Weights of a small mixture-of-experts language model, trained from scratch on English Wikipedia: a softmax router.
Below are experts of layer 9 (counted from 0) of a mixture-of-experts language model. Rows are named router (the router's row for the expert), down (a neuron's output weights, with its number) and show model dimensions 0-255. Each number is 128 + 24 x the weight over its row's rms, rounded and kept within 0 to 255. Numbers have three digits each.
Before each expert's rows: a language model's description of what the expert responds to. This comes from a sample of Wikipedia text that the model never trained on.

# expert 11
It responds to: Single digits in scores and statistics, and raw byte pieces of Chinese, Japanese, Lao and other non-Latin scripts, such as 6–(2).
router:155143134189081115205103103163099092151161133101150132156099145141117140085128121137153181139126131123141128158141151137147138150128126153106214116114112027127143125132155177107143129112135145086123099120118104105128139096146137164104095132157140078088211102131113131100156121090147117105151142095114132141141129141115144147142109124137129101124131103099127134139146151118088132124140176099111113125120133131116095107150133117143080084143101127123094107106089144138146115140146134109130150169089133120112122126110094115137175109145161143138132141120150142126151115106144110117104126106132140126106105165087132099117123131092140110148099175140159146118117146131132182115121107084153120129123126145098165164110137094129132114132135130160139129147124131133128145151143112
down0:148125139077110129106125143110128128102182143168127113099148081130170087121120092100121160156090124105094161151088106147146123135115153161152109116110128097081122131137151171114118133094116081092124185123150138130181107123097128127114149128114131155113104141138140136135126088154123166142141140169139110116129109117131146089110115115126113152105110173126103105158129132120135114096152112076122120142098114155083148103118089088124171152096100138136118152143154118072152115109125094143159110125180106110135158147152079132111096145125157167126104154152158114138065131111137117132095117107124111139141112153129134157117146119081083133165117151179131161119120163128145151146131161138104131146124148121116079120137151148133131142095108125120110145166082122140149137171156103
down1:127178136114137108121118131142108147124121133157147139080114125103162151106136142101104150146135134111162121133103167121116125102131120138088138127107086152147137090137105151128101080114080139121129151144120151147145087132153131139095080144101157081152123114138154135119153148128102133146156145181072112091125149088147122126121118121156168162163151083149104120106146137155142152109106129104079125138136163155129104144134098150110119113135108139126097119159163121090154105150137106106154136139163155147106155111170129175150133113112119148138088174112144151100140136140122160160115108169116130095154143090136139153130115145141116174105159174172114087149113120218143108158155140139103116135120100059128134117162108138131103105144151145099138134133146135081143143149118141
down2:123121114138116104139139110100176122113165131102110127157140129120108118151117129133120155147178163136162139139184129121077105132124107148147147138051126149150172151153118140132147155152171129091155112147110128120132092161119118136156134155172104134126110127118149177154115089113113125151091129094149134139140116097072072134076109130093136176103139170121150133131110191123136129154123098155167136146112144120132148126166145145138114111120129133094090129137100131118130132132141097152140139126153137159087130168103120130164119140165136166123137088141117140095131132137131169137165131142076095129145182150123096075149154144160115130099141152144147129136153095116130139103138107121168122136108131142170148160124150145118144101171105158094143068155156127109102126128133156
down3:133139109098122120142124126131174129112163149119113108137079148119120105165128105143082088124139183160129122151103101127135136138136122105138106103191130141145132124133132136133120129090143149143120160155142132150131142121116098163109103142114168132122124159147127119111143155142083116104140136118112135125196134096120154105158116121136113076109124174079125145132139085144113140136106124182083152134151107113145127150103152165137106149092112106147148144157147149104143110146154151127165132089109102121130128108146178156112137153102122155183093191115096132094146147138108082109124119128113093139137117128163151127123134075144107132062076157118113154136159111063130093146096152105134131118117082130100144148147101124122087124129120152103123150152106141072166133150134120
down4:137125139139102133109103168111148122191135137101132121114112155133118160172116149136144159125106112163152144079104111142094118089159132134143153120150143095137110151169143068166106096144141112114116132165144162080071113127136101121081135122192133111136160169138132100108106113149154129137144145111149120113125113066103108129123139140103126167124123123103147128138156127130126086128126151114112099131130113132089108120100073124104127124125141177150104112135157124140186174156123166094145134115175092111121140168111166123127116072137155090117151129128133094147134175152139149150134130128083098121121164158149126107138158160141116116156122137126160101129142165129115157140107099146120147121155100157114141131092111119127114091156121134138108111106157086104091079102140117
down5:149133101145121152118184113101132139151096129121153178128116149102094123137139139127126134136111148177110133127165175130109145164119140147104110104117146131193120090135163128154160148144118106144122160145121103083129101131153158133113122136149085144096097145137115110111107107120166135096173131107128084139120095136128136155138116110110100087139173122108142158124125166127119140126156121155125137156130133110168151161109117101158065127087130145136148150092163126128107117159137145139120138132111152130065173166065098088163146134125113108139122115159140124185104162119112143124119139171152076152134110127148125142116128146109094137160154143092148132136111149106125097151169144114110125119111126076115108118140117110110128123162119071105144162129191108118147109123119074
down6:118104066119136109055106155103170114153145181102120136073098178120144127144159123124111138139129112140100141125115137115098109123113086126132149118132137037140107115134135146144094125131125126197098126082134152099114130138146136127087099131151157108104119162111134113099121142119137134141127115113162086120125123152116116133119142121146130116157125108103085136121102157127101123135115153200116095144128107133113118107142141159117106149145132073084160124099118143109130134169104105142076139134118091120163067141165135102127132104136163181128072158117123151146080122123142116100089167142127129125094119132126144134093097124136133134119130120146133144170100126131151118125168113135127118136166177140129161131114141104135107136113153138157148132145111115180115149163127151
down7:130106134119113128139085128089087136111163155094107108083117139081128161119117168117149130134147094172106130141144156148115149127138166154145139118153091120100156118077121118128121085097152121081144097184172141130132132094100124091113095148072125162072169128121154117116126102132148131127141104127133139127115123101120092158139131126151138136107158157136177143142115108131118129089085134104128151116143111122114091169135119141140108157160132115118100154144098119101127132075144194143096153112103132109128110101163131131134118140172168120157161138155120148122123107115148113150104128134104150105124133106141127095154150127110144113116161106143092105144092124146105151131137128128124091143091180112144148145070119102154121095108098162114147178095089177153129126138103148
down8:144135120121084126135160139148103145065122168144139148128143134114153082159115125139156165137086124129147129114114068091172111102121116119138135157119097115092127125146142117148130150144137093087146138131139168118096100111141174146120166093123105114186108075139129094120122133133074169163193134079141115099108093186133126104120134114143125144104078141143136105153093129158134140122147090106125125122106155124107100117078154098150139119150169119111098149152105138100119090167136131127148121105116098153130155116105137177119123125133107127096151113107157095108195112123103113129122137173099129127113131157135127141142129110133126081096161171116115115139162097165154126135129139142092126118124129139102141121136147112138180148114132117142104112172129130122168151155148132
down9:175159158115120124150105148164139117112104151123105128140155123144132130114185163130137167134097170103128133126110133191145102134081142106129135125075116140115114107117151105129135122106162131104138123164134105097158135124099123093122128152117143106113113099160138124102144133127138084113109115118103140104122126096120138093121110138119127146123123098133158149097125112154129177105094108134123107141134076122138159145145157104155111121128104098162152130090075108164121093097174115140104073171132130130142134130154140182118118142129093137131102147128157166156098097136148089129114096154147130109161123093138113141121168112173194124114150172070143123117151136097156110150161141163125140119105117154123128107135168177139146162164119124070146096147119118122111121173100159
down10:135128132110104138084126141114108177153126099131124150129113099132119113138129155141171172130086134132117147117126120132103110083142108119114168127153127092153170131159145118103153166122118084152121137142112085104135113119102120139161148168105098200096090139167117097143116140133123162116112107111166156140077109123147109135168145113113185090137107126113115118142155137106131131107085112090136155088097117114143205155109187107100133119127102161140115112107124086123115139131181180140135154100124068087110132134142136115135104165133117123186120107158120134146122130058161161144119120150133192132107137147143125126131135142124134104110169137144078150133118127134126142135143153107114158101097106100126113127139117140098104107133136123139132143142161110100135142127129149
down11:095131078113151138111097131097180136143086103133116143157151125135124102114092181116164112136155160136140142140134148127095108143092126161124118102137111116144181115125132150164134160117125130131148165101123127086163124155109128139145128109144112070138097133114100108177090144113098164175116124114107154157137137161106167070089147154147117121157144165144135116129143126117116092131138123130135125105108127095141107123139146132089171123142138107095124123115154101138114126126140150118152127155133133163124074092104098113113135146114126158151118134092147107144144155079103141118111140158086123133148130095146128077115144179125183154110159150157171130138169141137167126149155136079139146122132166175148130116144115156115124098137129177118129105103084156131178140121175138
down12:146158136127165123120094101158109131131104146126095107105141161123158114125144112124117122116146104141100132152128108158105062112101118165121073095126163101105114131167165101150173123127111136115143131139119159083123126167156125108159146099181120135108128105152130152109126126137120198144123128122127136118139077126159147117152098135132143168195150150117104099128148156085152076191144141150113097148141115121150119135057122112159094136159117150107144110125149123151146116121106162150101161135127143142135124113132142161145146138118119156137144148077129099179139165100166132111141157129133109114136145126112114153124136120156158117151098134121112148106106074107097132148163150096134122102147098129151159133113106138077096157125139091112139135159136139161137125139168180
down13:121128076159105120155078171109111149068128131141111138110137097121148122085114110187146121137140171133138165141158116128139134127134149134113151146166157116106133141108151103153117126104129107090128102089097162141148175131152135157137115133124147114167149071143105157147114147127093144149142128105119128109101125131181150152139140145142137147147135115133145133119167096184106142150102123123124109105123156153097138137056156128119101120153117113146144106141106102141141116096129156152156106099058152142119176152130119108141142122058078143117147163101127109146147115129131130147130140145096162174095147132128140136157097120138061147100097114122114148132145110151131130109164133109121136146118130117119109161124132141116114110116143188120134150177164086168137121132083145
down14:121117113127120193124160166156127103158098125098142101124084109122122134130152134123148116136108140179088127166151102106122100127170113127120155123166126145165124136169126172164118126097119134141098128106106128102096122131161152108149144046133132141110129123145117128157162094141120110128169142121145136164107138152100130141107130096126164125139151128123145147105137148161165112143138160168113129099107118136139133126103125132137129158115155132098144104072167177107116157089123080131134140125110131144084103135109118147150107125096156200124124117103127148150094128108131141130136118108147100134115166118063104158135128120100109116093151144122134089142149156100103121112116170104125144149139181152165142156148103095110075173120089169113153168140138124125142134175135120
down15:103131121109049105144145157121086146116126123125127172134146113152166128143148143131118129140140114097168072071165071131104045119113106159114170175124174140118134121141124137137133095148163142078134135118122156173139142126107118130108112120126100146128088097066141150101118122149098110159148154143109129101166129137153124140107161117160123108143106157143146107121167124143097159162144150137152103095109131100097120119145130142106171124116148130159124191138123131109137164110124117163131154129123138161154156112117154152123129112134199159158145134097112146122114106120117144163154109136172102151107114092126130111125112117131109089099122104105130157121116148147122122119136082119177150123099163146112136125130127152131112148139119119128081148141142166130180124144117122
down16:113125161138128121121145155135142143132100172153104133141107164133141127106160150068126109122106068120130107116110108097171137120133163096112122129098163094129116141129116139152123154119107121153120141124137137123123145114137099145144106131100160178091103143118103151112156124162120120120129183130095187119113133108155122105130152094117103094132154129130115158191152146134121121151096122117134142147112140153157170115112169082106155123122105174106107160118138141107108140122135139132063150117103145173125101137151135106125163098138156163134096110123106142115099121116148131085197108121107164129150071106147122153152117141126176125166093154108153120132145066123099135152136137126102109150126185133150117142081142118126171124132131097143082088109120129093156155159123142
down17:164116121124171114156130128130152102124142102171114101159133107135133086129127101131090170168183108125087102121136083148125133132153130106122108202101143108145106095112137157134147077112146123102160107118126128120113105142142123114156128085140147096171110109144125090127116112131103088110158060156124108137100137101142107140144154111136087118143141112141117116107106232130127156131156107095089131125115124152125129092146151101154121108117142139152093127119116125124144084134113145145143126127100150098147116081136130095108144151126140112106155123167139093093161120148136116090138136114129140118137101117155121169110120148107110078153120122170142120164095136137087089114179133137116112142128113126145111133156123138094154109078144135099115152158125142149149140182162144
down18:144159128099113105107134100124113107159149151161140163122139118140139126104154154136190068132111102119140125134102126125142099158143116098141124124135150167147169122080111151146191104114156134136113109150098170135113159160121118116096132095132131094141134160151146110121128105144137145125127083144088087135139147156122086086044127175090106124128115132123148131133163086113119077066130126123110108131144138168115116084113113130126106129137127189119135118146120130166140155106172115139140087146171157112107120149143117140165154162168110091136088101166149146139116156171147118106134140116112125108105141146161113160154127132112107094126113093132172142133143149124124117135100138102130112119174091137094129147105123129122092185138130082123118147138122140111110148135115132
down19:145131114100138117146123136090152116130090071143116093155144150129136118141108137117094165118112124127182131157128053167140137177118164121156112125121093088152131133115133111150086081111130126133092147119145136092141096114121151105148156140149146146106156139117124177120168136182130134132158132108136138123093133113121095129080132146114134082135133092128114102090140120186141117098164088163087117103148146089155166123084156124107170118172084111135138132094147130085138142145123144144134130174186141144152135113126178155129111178126147138140102131166127107161095146153097137134113155142132140126144094114102124079149167155120137085124107121109152141119141138126127090147129151121120122154131116117151135174126140126116129090142150147107169115132106141140089129139097113
down20:117176158123122130186114168133159146147129158097083101128099098124080113131134124131125115144158115125150155144081118101125147136083134140145106150130113188121129146102102103136136119087125185137171171116196140112116132144140178129138090109145100126132128105127125105144146119086120158099177141112193139118132114128151128111112156112140081100107126128122194139150119117122133098155165099133143104092117127147139118112127140131160093146166116193135111159109130128159144091148137103176110082119138111151172132080131117116123151117128147125175163120121127121126133115130125141116093105104106140143156151140153128120124137100113117160094079113126115128115123136146102148128108118124105163123114162142105134137112163105069103123152129105110159140130167083110136114124091108
down21:122114172115128081133143081115147091149109103130153156121106124083119156112108155148152189134110128114158118106132144131133164155134120063149152134128141164147161162110112132107153143121124141112110150126132131092109096110112150099169134103146102139127158140158114133098125092148144203159087143102183135117151122157137106170150148165133148105140124141115171122090129145110134124136107112158124176151086120090132140148139129156140140102149118108154120141130174097130134114110160126121101155150093102080156120177114114145151114124101116123168132139117160127133099082103107097142135131126106123129113093094130097133109131108196119101142137087117150145116117132133136119158111119138132102165081143133129173142128162106061137108149169115141135174120140161135113141103138138
down22:123134127173131102098189115151135114163125114111166118143127173092140114165129131094173146084118108176118130105144148104168163105129152150148090156083150112112135138071115121104160101128123115134059131168090117121062101127143124084121149116129117100159132119120126122118124115081131119115099134113163131138165119121062126131125157124146123096106161126107133138115111102119116142085142118124126148088106116107100116137140139077153155116145143120107126182118147138117098096148094127101189144115109154135137151086128126140136142136134115112126131167113137133148131171120099163145126128093116102076158091114117156156098120150162163116129085110121125149115120122142105137136119077152128107107127154099143144107144159136114070108100134157125097155094131125093132124118117135
down23:124136138139139124134123108120117167174102145104125124090134137110092103128149149152122123138135089163177144119119118142159135116130150154150120116096128151144116161124106167142146158137135134131144101147125134134160117167100181157111147153109145131108122106124107128115140159132133145089103127184105151176158108170158119120110154130143093156112165121112150114117119150126126123126100125124139179085102097176116098146113140152143127129110095147075161148129173120094135152156089142100113133119072087106100110132102072110110159113164149117099145138139136097139156130126148152080107145123119139132155142112048118159189126154135144109160126139134137156113101097061131106122135098098152112148096139125113111150100145121156096168132144157116168168106100151114109131118100118
down24:097156153131156150093128156139151156121115123113088106127133126180105118146134121097129114114130153133105104091139126161127128131098134098124131118141091096182080131159174107118113095118152122131119131168137165108146118117156098168142141102083153114116120123137184180149072142104125136072146092090141094125097149101125131148131157159182153123109098112140103119096112140101118114117119100107169100141120153133156134109137135120097125109157082106129136098081118152119122107135149110139126141183152112137135160102137124138108134122140107139141109137144171126170130121143143094105141164144116113090126151137104150139101112094130084171142202139138143141130144132109148116111145155081105159127129169144104156140128137076120143122087116124102102116157060108141129128119127162
down25:127134162154169109098098073182095101165138131083127118107129091113123139119137121127134131120095153156164188147160144151135146109135123133112104138128158078101115125154101103164123083179123128119129119051132110091064141115099110127136123112114128114121135125157088142143133150113155107143108127119138127134101134148129119111151121141108109150125112064066152087158140162132134107137135142094121131105127089126075157168131132104147110188121109141149106110110123106129181140119144133156130099140146123128096135121116089129142110095118091139096139112147131166162134117164120110097172176102093147142087160118124137089143134131142103108130145129139123139133099140078135119139142117132134163136126130103161163149149144156113159093153185082127144129143133127114127124119149130
down26:089152183161100084126116155142141130131123137128146134152124086132109100146169133146151125119136107098103116082108144144095114078118092137126133103143124140121157152149170105145113173133132120141122119165155176132142166134131125138114159134143141162164148093136085131085112123120094116096069153148128089137182158093145167124100133120139134151129089159148119085162155075116103123137138077130130112148085122126102149075109137162125141162114172142110140121123109117160155114124147121121125104135148079147123141166137139124167078118182141119110110112132112103116124154117143131161132152164128119159132165158096119142110128084107131098140063162156143140099126142119116140151147139117109116119125121095153107162158131107103076166124138143150133130107132160142132134102139155
down27:124137140115113132148162146125134142116118142169147123100129098161097092137125131083114153114131069147134131123138118127153160144154107157094150105174107181093103134151123121153168131121072110113123150096106146114086153148131182161131141140131115174103071097149089165108133126144120126111157115110126153158091127136115123125136096125166150097136121098146132165153112079128145140078133116154104105121187117153109146145110125139131156159105098070133135135180133147119140119117120143123128106152101133134117124165158152108150152133129161089118140128136162114096102115146142117106141110113152135124083122139102168147122141161136125100159111131102122107087159110200134092115087136126132089120090091157090125120100135089128184110121118135153147160149126099132154124130146108
down28:070033113140112092116119158104137144110162145112133156130147141121150143132142114098110137099141128154070100108140143104095120140113129123165107092112102106129133138102168126121140148090112107100148158134079120128104161126112095161093110099137125124127101110117127137118132136065116172106150116153158163153121109147147134183125105106149135128155102111102131142101171180100158099104118109128086131100120133138133187155121146132116150114124123126134119115182106152146114141157159124111122141137107094102125124074137110133128117064143119114125149153127175146117123140131151123140136109128149126128140156120118119130137121127115109153130129162131123152177133137120146121121105131118162139133228131123067155134106129116155093133100117146120176134109114143097109128130094090
down29:121115119101148137134137107150132142099181132110136130126150121163181118106151112130149153160167086122144081125100163170085149140093129143140142125135153182139172124103112131134114109144087140112134119165148101125119084105060128137145152127104150135091120142091114143087132107117122130123128138157144128132105146128130096132107109141138125066127102089146094124121135166125147136166160116134125135126112113112116128138189147114098108083129106131112144137091116120099087151116088143066101143124125099117132180115095145142153118130114124144163178093123104164159126116116169085109142158137133165112130086169107100102143120093145112110147149121112108114122162111138144117210122137100084152134143181109109148113133109120155132125116137127109136139112188120131109104123114125
down30:125187160096114105082135134123109145114124121106136122123066108117141129126122151105119125122169142106129158123158131124140125151136115153120130160101165122102126087109126142129097107135156130062136132123179092103112097145102107104119146114194110119159145095166122134144163110128138110153138126096098127133169124146158124122121173095133145112125120105148157143132106135116101104114096143094123134115110130161141112123189115126080105150119155102075181121123103115123127061130121122115142161107162107092148148101135139131108121095176151141171139141145110149113122138148110154097116130162109143133103116094150105121129129145119142142178138146143117112173100144126133129115109138123160144116146116214162110135141159132147091135136098182127136165147101065124171126126116123
down31:154108152125149142134151125144194107118147155131088134086122155080100128142170114093136132149127152120160096081128150157102130135136123155119133120131109100084174151117130132119107135133142136113154126206115131156157153134181119127111119116138131111134195167151137155138138092138156128101122137122151152148146141114145130135137093169064139143175123157117110082169133189116093151155120152140081127137126100110107156140142124117156110137093137106217124104154133131151104131136100106124134129097111115125133124121157154114123135115114134070089144127128095108135142138098115125128132151116104139097135113163134160114106186173126117142166138147201153124133122097104144128137125138145140125108134132135091153105105164118163130125137152119146117129129143129074119115129127126
down32:102131113127179118154094172137132111109106101154084112164134107119148122137174098145103162142153163092138139133120129186070115125135146074111127096099119170148130125101182131101140141127109202159166110153113140113129122145168089151131143124122142132171110093125127201139102125122136154096132117137113091147152130113149133132121137131100100085131133128190106111147141124117105111133120148087141137169118118118152133111107114128125094130126111101111111116097110126131147065123107117122123137154144128132162174089136109109100174142129132162143120108113151133177111135091082085133118149123125120088126169187127099127132125142116143079173110109165106155121088095154138148113158149138131141160121133140137115138147082137135108135115133134108113097154115146126138151116125119
down33:126145124143116077170128126102145134157138125110129127114152146121158109121169137156110120100150128126152167133118144116119113141091121105156133106127102151078145134150168119154164140172094093139117107135078104126125130153149192119106146138160163103112114153153169132122112119173123094098150173152146102070128146177100103143140144132128180115175125100109131125166108051135118140152098135139120119088092133113150083098146128152129156170106134147137101103070149088144117162113118162111168140157109126157096144133130163161121104131131112121123134145151133146157115125144097119118103146135131136141138138132120177129113124118106120108120115112143095154168119077126097136157151127132152159162106104094128100141122140153147138082112134132103164153147127158135086093103157111
down34:141120154118164127146166122131139164110152103125116125128086137140134158104135115127191161124126153117149157135114083122119130136115155134119123147090109231164133166137162127060129168122146118124082142141144122121132164128146104127130131100138142133133147089094180117173109112112111126172141112129111102138130131149128103127106132189098133125121103123126102134065138136148118135120104126116107154123117141146158114116096105106101122153075143090138114176102097150127108140161161158138118135098119113130111144129130108136084142106127165123103155125126127142136125127110117098155135096145138167122112125155150112127130140095074121124100090158148111138146188121180123164116096135120137058142153115119138148161123074145129103123116120161174101135146154137134124108133091140
down35:117137130118122088153089098169159147147119152122154134130147167147126139197136141137130157132148102133134116093143128145158156107109139094084139086151166089101146147139129119094149103136110130111098130141125143126169184121107133110157170143140122169158124128155112155107157149150105153120101119100117095109177140153167084146122067058135155125178144183118095137097151121133136105109104095153141142101155108117138114140141149100109109103109135147072073134145173126099144125119124142122115142115110130137112111143117083116100121138118142127125138128126129141100112110077152133119147162096094090120132118118132088155160138140100126120142152124123160135132117126160168159148126156108134095093124103126057145118155160135081128144112130114141160158133152102114109152119121147
down36:127129110151125129097123129172104153135133131163128103200101141122094119142124148134104135172134151125130091120114154157138107135135137088100102136110133112163081138120139119136127150123138142116118093124139096153162122112101150101149132133095152191153128101074138161141081119140127101112118164120182092119125138106115108129121124093116111134165129140153151132118119112100098143093171077124146131145103123094101179143168123141134132120139159151106110139123147133126085143130098185127149122109132138126089118114102066104107138138130146111132133139092126155131142163130095096112143120121117111095104116118132159181146147172138093125126090099116138126123166183148160106125090102091171148153173100161160123117168137126130132161133170175154144127134096092146134103120172118
down37:155135141127075112186128118101131117098099141117100123114168110176123092120133118165128090100154136094153151120089120144137145146169162074134136130116093056112101076090138114166140150087141162149142090130145110098119134090128151170118151113059136160138094114092118095161114155153117126157153151101161154104115150099095117138142069124126124123141091111171131132120114109157150126140131126122155120099116148115138141152118141062098113110115094075134143086119091150081102142132118132126123113115104127123134106150172177130134112169145122128135151143150108114107150122146105144147126111121116171135089128152151143101124129129102131110143110135117127068116142108129140111120129123127142121159122156122145118097149123103071128101120134135168129120116169129160119130119132114
down38:129132131134150096107133117141184110070116104106129160140132116123090143150116170161111092128133126141109119115167101115111106115130170126110124105136161071072123108127090158119162113152108149113137104143151150152090182095089104110150129092086154108166133096101129113127119143124116156082116101138107107123141128136113136096137129118155103097163137166147152116129114138179125065082147166128166144096108126143116110114128165146110113108139090141099147097102128157166098133160115131108146149113101123128196132105175133138126130108119162103151157137172140143130135129156141146160142134139124106150077122117168159105124113152124128167141114149105096149177164173105087160107112108145106099122169165107160118130146125151098118140112129126142129126141136142149112120117148139
down39:154113122134122114164126109123164108127160070134140127104109167150115114095113087113135160162095089139165139152151126109124134124108117106141105123101123078152162142117092075087076151085149128128123132125128082185122133139105151104103159134128115162123166160136127109122142091143107178118098111171176114083139155146169115126152112127125161126127120113084144137081097169129116091154123118132107134135107093125174095133098131067110143103108153094123110128111145104140098138103125123120088134148130155118120153107137160168137144154143125108119157139090122140129142150191117120088118153135105103108134146135086122142131148090168148155129110128127122126173085143155166113164119133139103140110106126173117108144165115129137083131123157118137146122151133104112156146153125098
down40:133130155066081158144094131122112126133112103102124099120086120113151215113184144141138140113138112164116149161116165172142120109129136097131122119127159149116137125070087129153157114156123161133136156098138122084150107128141121128140112159077134107138128072105160161112107162140123150125111130070166108138147138125162125111124133168153133137092120131095115100087107144127142121140139129124168134094087111116151123146108157119133135152116202126133165131135096110130135121162157104111138117182131142138105190123099138120074122117178136132100128171111157143097132127092134131151161118113120132085161114090147099127149121113123174104160118139147083167100134161171135131145134083115120128141163136137133129120138110123110121139123132130149124131137141127110143090142139134
down41:104141106145106119120106172145118119143098135114096146153143152159188100129175161118159136122103166131144124144138164078139123175128075130167130105135116086110101120101123121153121142126151150118112156152136101112130121136132117147097168143136127125108137116147161106122080150086111111136117148147138124122130101125137114155194127154127125144115151127121126121163086132137134128163114094103165066126111084129115121143126161163190129144133164155134107143171114164139084115146107138105105119200143160138114118098139117142129115105102134124141111163147124127097114112134088142118159091130116084163172142111191143095109113131123149147115109093133116106116128126130132148121133134136118069165130095115129120138140110087127136093096141142116103095095104155122076144072119155
down42:119128136125174139091138124070130110113147169081142125166123143137086098130114183151117109148115117111135112135099145098174146139127108139167128161133121066128146123125120116138132077132083156126117127109123129113133114153149104114131123116122198141111141172145118111116127135173185158160149119110156122108084103128092139082121124133204159123122133142103084095128114130115162133160152151102111121135108092146110117157140137141124115145119129107144152090113145114090123130157155136136132152099142099116103152098094132157087125122113126153133117149124086157130131157140131149171079130116147154119143143167136147111100129105178119117155171122150117098123125116098145123130135122096114123122100151123154131113080157088121168173130078117164107119157133090137150095144101090
down43:135139170143125129143104121131125116144131152154163136149156159123104147145155136078105163151124091139113156106147159132104163106158146081136119143108090092136145093122156158130127137109085149141087148122108143105180169127133133158161069133155107128147090130118162102113121119110107104152139106096136127145146120138131135115106125083138100086137114148177112153133095132155105143156124099120117125145121123154131125127094129140079134147111102100086144124148179111135142128153111137170160096102108131083144104094114094127089147118094124138135075152135147143118151092126105102124127108136147128142093152133101107138107127101156151065117137109119161115154103151078114134127114138127121130159168134138103111188124152120149120099140156186062081167104116134115116125127091153
down44:159118134130118120128186114082138132137136165131129091117102148163115123116131094106104138125105122084129127147161139132111129135120110159102137153162062160140152140114140127140113111117134115102125147141145140097142123111161167147133120158161167162117106077136115097129170132169110119146140138108109142122129130134115183118137095110133108097142110156134152129154100138156137137153146117104114155123131134102094092133137130140103140077126108132101109166112144112086138145106109144118149152124146148093150092124125057131108140178089167103142156175127117106136143098129134126098145135174127102119110174140122100119139171133131134159139117098113136136115125156146126087130203112103118130137129146159096104092171161159131177140125122161136176083103099160156109092172085107
down45:142119098135138126145118112146134118100095116112131146137133147092106137171123117137120136105097107113114098116178105130126102131132133112102152144172110150123142134117128102151134120108109193072159113103102120090125121110157170126123120124131111142125202109173092132118127114123137141146118111112112109092103113058148141105128126132142154106136136192121157140129128170131127126126132141142098140099119167129092165152118136102101096159180122131116110135173150150148135095201118163188120083105150150158164098105133112076129128097113108184133124123115101151167126153153132143112093140139129066108157116127119111108171160092112138109122092144140108142084132096125170130116155141147094162146115101153167136132136122134120118160133120097152131110089133103139118118128122109
down46:155144124088114190138135141146159146148140182094109137103175158147124162143162171145106164124160170146107109139119096099111096148086113112114097122121110129089117149148104092129120119107129151133098100142131103146129120073128089117129140089151162148111127118136133123122082103123131109134134146139126099167164089111103134096147116134140114104136097112136105095108135123113121165095140162113094155089129144156113134072166132125168116148091169117162122163097122138078124138109103111116128107156173115156119138139137132145132115120113119131138113131133121124164138099128128117133167120118145108121093127161071134165159157171159162089115156171150127095121180138111136080163123094090144115149106126154160146179111136112101154104126142142114144120140155144129105127156132088
down47:160073096126139186147131139154176101126123126120092107146131150151110157123139128113137160123161133121141099146173105160127132138113156117125117105140160085133143134132148086122149146107104119113128113131107144126179110148147114150142108104177111143119177112105158100146127140115105127146127076108151128124154129126108087158110165151068132104138108130085163132078135168125141130117122143119180102122073144071120174121159107159154112147137083110144131095089111116137141131116117114112116170130091129135137143076132104139137112150130098158117124087140128115127102094150098131178177138148120101096127119078111118154118118106120118117139099198120122133141118110117105164091141136127109087145172116166148115110157148144124113121106132160120076153119143152123114145114124148
down48:130170154180127118151136082099145098144095108169129140129118143088102126137109123084163150126147129133140112133109110136124184130148133131088103130135070128135118177106144138189130142181121148151146111107117142105153092100148125111144125121141114149119135121122106127163083168109120103126174158180114121107122115153152085094093106124131132142137109122137131141147143113123105105138091141137135132086097112137124169151116109114120109129152076128143170136152114123094114146116157106122118131122161143178135120132123142114071125099121131129124124139110129130159105120170130105146165114123102094126142121195151161184138124147128115137137117116146097124140135089161155131116171144126131128190113158106131130138140114107095115104090151132151163191106111132077114140090191128
down49:075171151119151108106139123160124082145108173123151132157118157126087115123168090150115116149101120156147114118124120112113108119143094153092137136135120166099109120168188113098118155118129118138098092107128147161108125139157102108131119124184116148141152127134150117179168090130138153150113124130131134156133122131135135133123160128138125097107101090115116167110102156099133145101112138134109112129130123109158106136105172168142111141118138179162143157090139154101080108122070104112133114093165103100089157127130114149151082140150114119110135133110127129084167077106125172111122113122171142146173119131145119163115112143130062084130158152083157147114138099124114130122098185176139133130099143167129114145120138136135104116134127102118139127116131106105138163095090120
down50:124164110170153127145115120104169142132138064136174120152121102150118134117111103138119127074092126145085175145122105131099173094128111132110145187144113071106146128157119123094141126133121091133109134118123094092101163111120089132111154115042141120138111153125093126125078138124135153107109133083114101103106097171120131144167169107115156132125091155165122110112162110144096117113117099119133132136167092179164163161104147144151184121124125138104072144142171113111091093116071133132172129103118125124169113137122119118146157169145147113094144098114119141103110144110128127110123105136160152174155114132131104150126100112133139138117079141144112136125123135115130136139118136154121103167104169142146136116153141134132122142141104150139146155137161118124132129136113146
down51:160149127087142122086124142150135132120128142109137138155157114116109136104109142131110125136090111153148166167098144108119137164098145119145151150081086073120137096143104148127106148125125150110149121167161146133109103120119148157135130100135135143169090118087138142132119101142129067144089101084080107161126120149161141153128128095115115110102125141128139118082139156152126097149120124129097165091125112117126116069141111125115069164096130187114122171111160140073119141124113146111105113144123152129124131148117159086130108126071194093114129114119119113159117112119102157106112154116118161144140137128124153126149123129108087128140093185150131121140136131125082131162101148133154188106149164104128113154165161092135165108136122119122139105107134113132075105111152126
down52:143145122129096113161140148080135117139142146159062124134107137130095169137113115132128126152120141176126102163097117126120119115140136125099083115137139103137104093159122138099127095132141126096092146122110151135102128125098165146163125164125160131124162097176105093147131118067082129112086154082132104108135129141105134138105144103098126128119163135128144076115076143169108138125102139146147101145143151100177119158120136142138176120173103146110113183114134102156108140110143137119128147065120163102143111138116183103126117162133158151113133137122130147142101101118124109122101140105103160119101134103124163164128118107160114100109134130137186189095128115126118107130139150145136147143140078121102106090114126126101124129086138147157068118127173146115131152109117166
down53:139087086141103156099178165112118153127083085135122124132086167122162144141114137150123123070123138129150072104148087107103116150121145120116168119114091103156193142117135145155106145123151137136135142147106135138131133078126131116177118130090128128126134142115119091148117097123150138076123081121127130115128102144124121124131077138118126118138134124150071145105122152131068105144122151083123136143149144120131135128103147117106110142126094133116141100072136134134123121170111147133127090141128126098179134131096103155179087106131100080133139116149111113125120101120127092121122111140133122134179157123144102140131120152103147188147151132114153110129096099148185149120091115165128128157138097151109142148144167124107154165163155106119104180146138108094102125122144080
down54:155121096108056114122084121080124137175128107111130112115127168120132128096134134140169113117142146106148164116122149151157084117156127154148121133141130100149129111127076149134110116102163163100098131129129119094095154136154139167141111144106149090117116112141147122121151123092112120135174136140117115113098093127093109128116120132136115108151164164150125147112140116118124105144114114119109102135131093108088118185123095136090152135146164173101133087140113152107090130122169130120152112121109146133127137135165143122156113155105112132156111104128133109105116159119147133099121149134147036127093084115062168177115174105153128118132081148151181115107107115124148167140143112147155164132130129153106164119132159182154117121154122121101136158099109091137099129147151139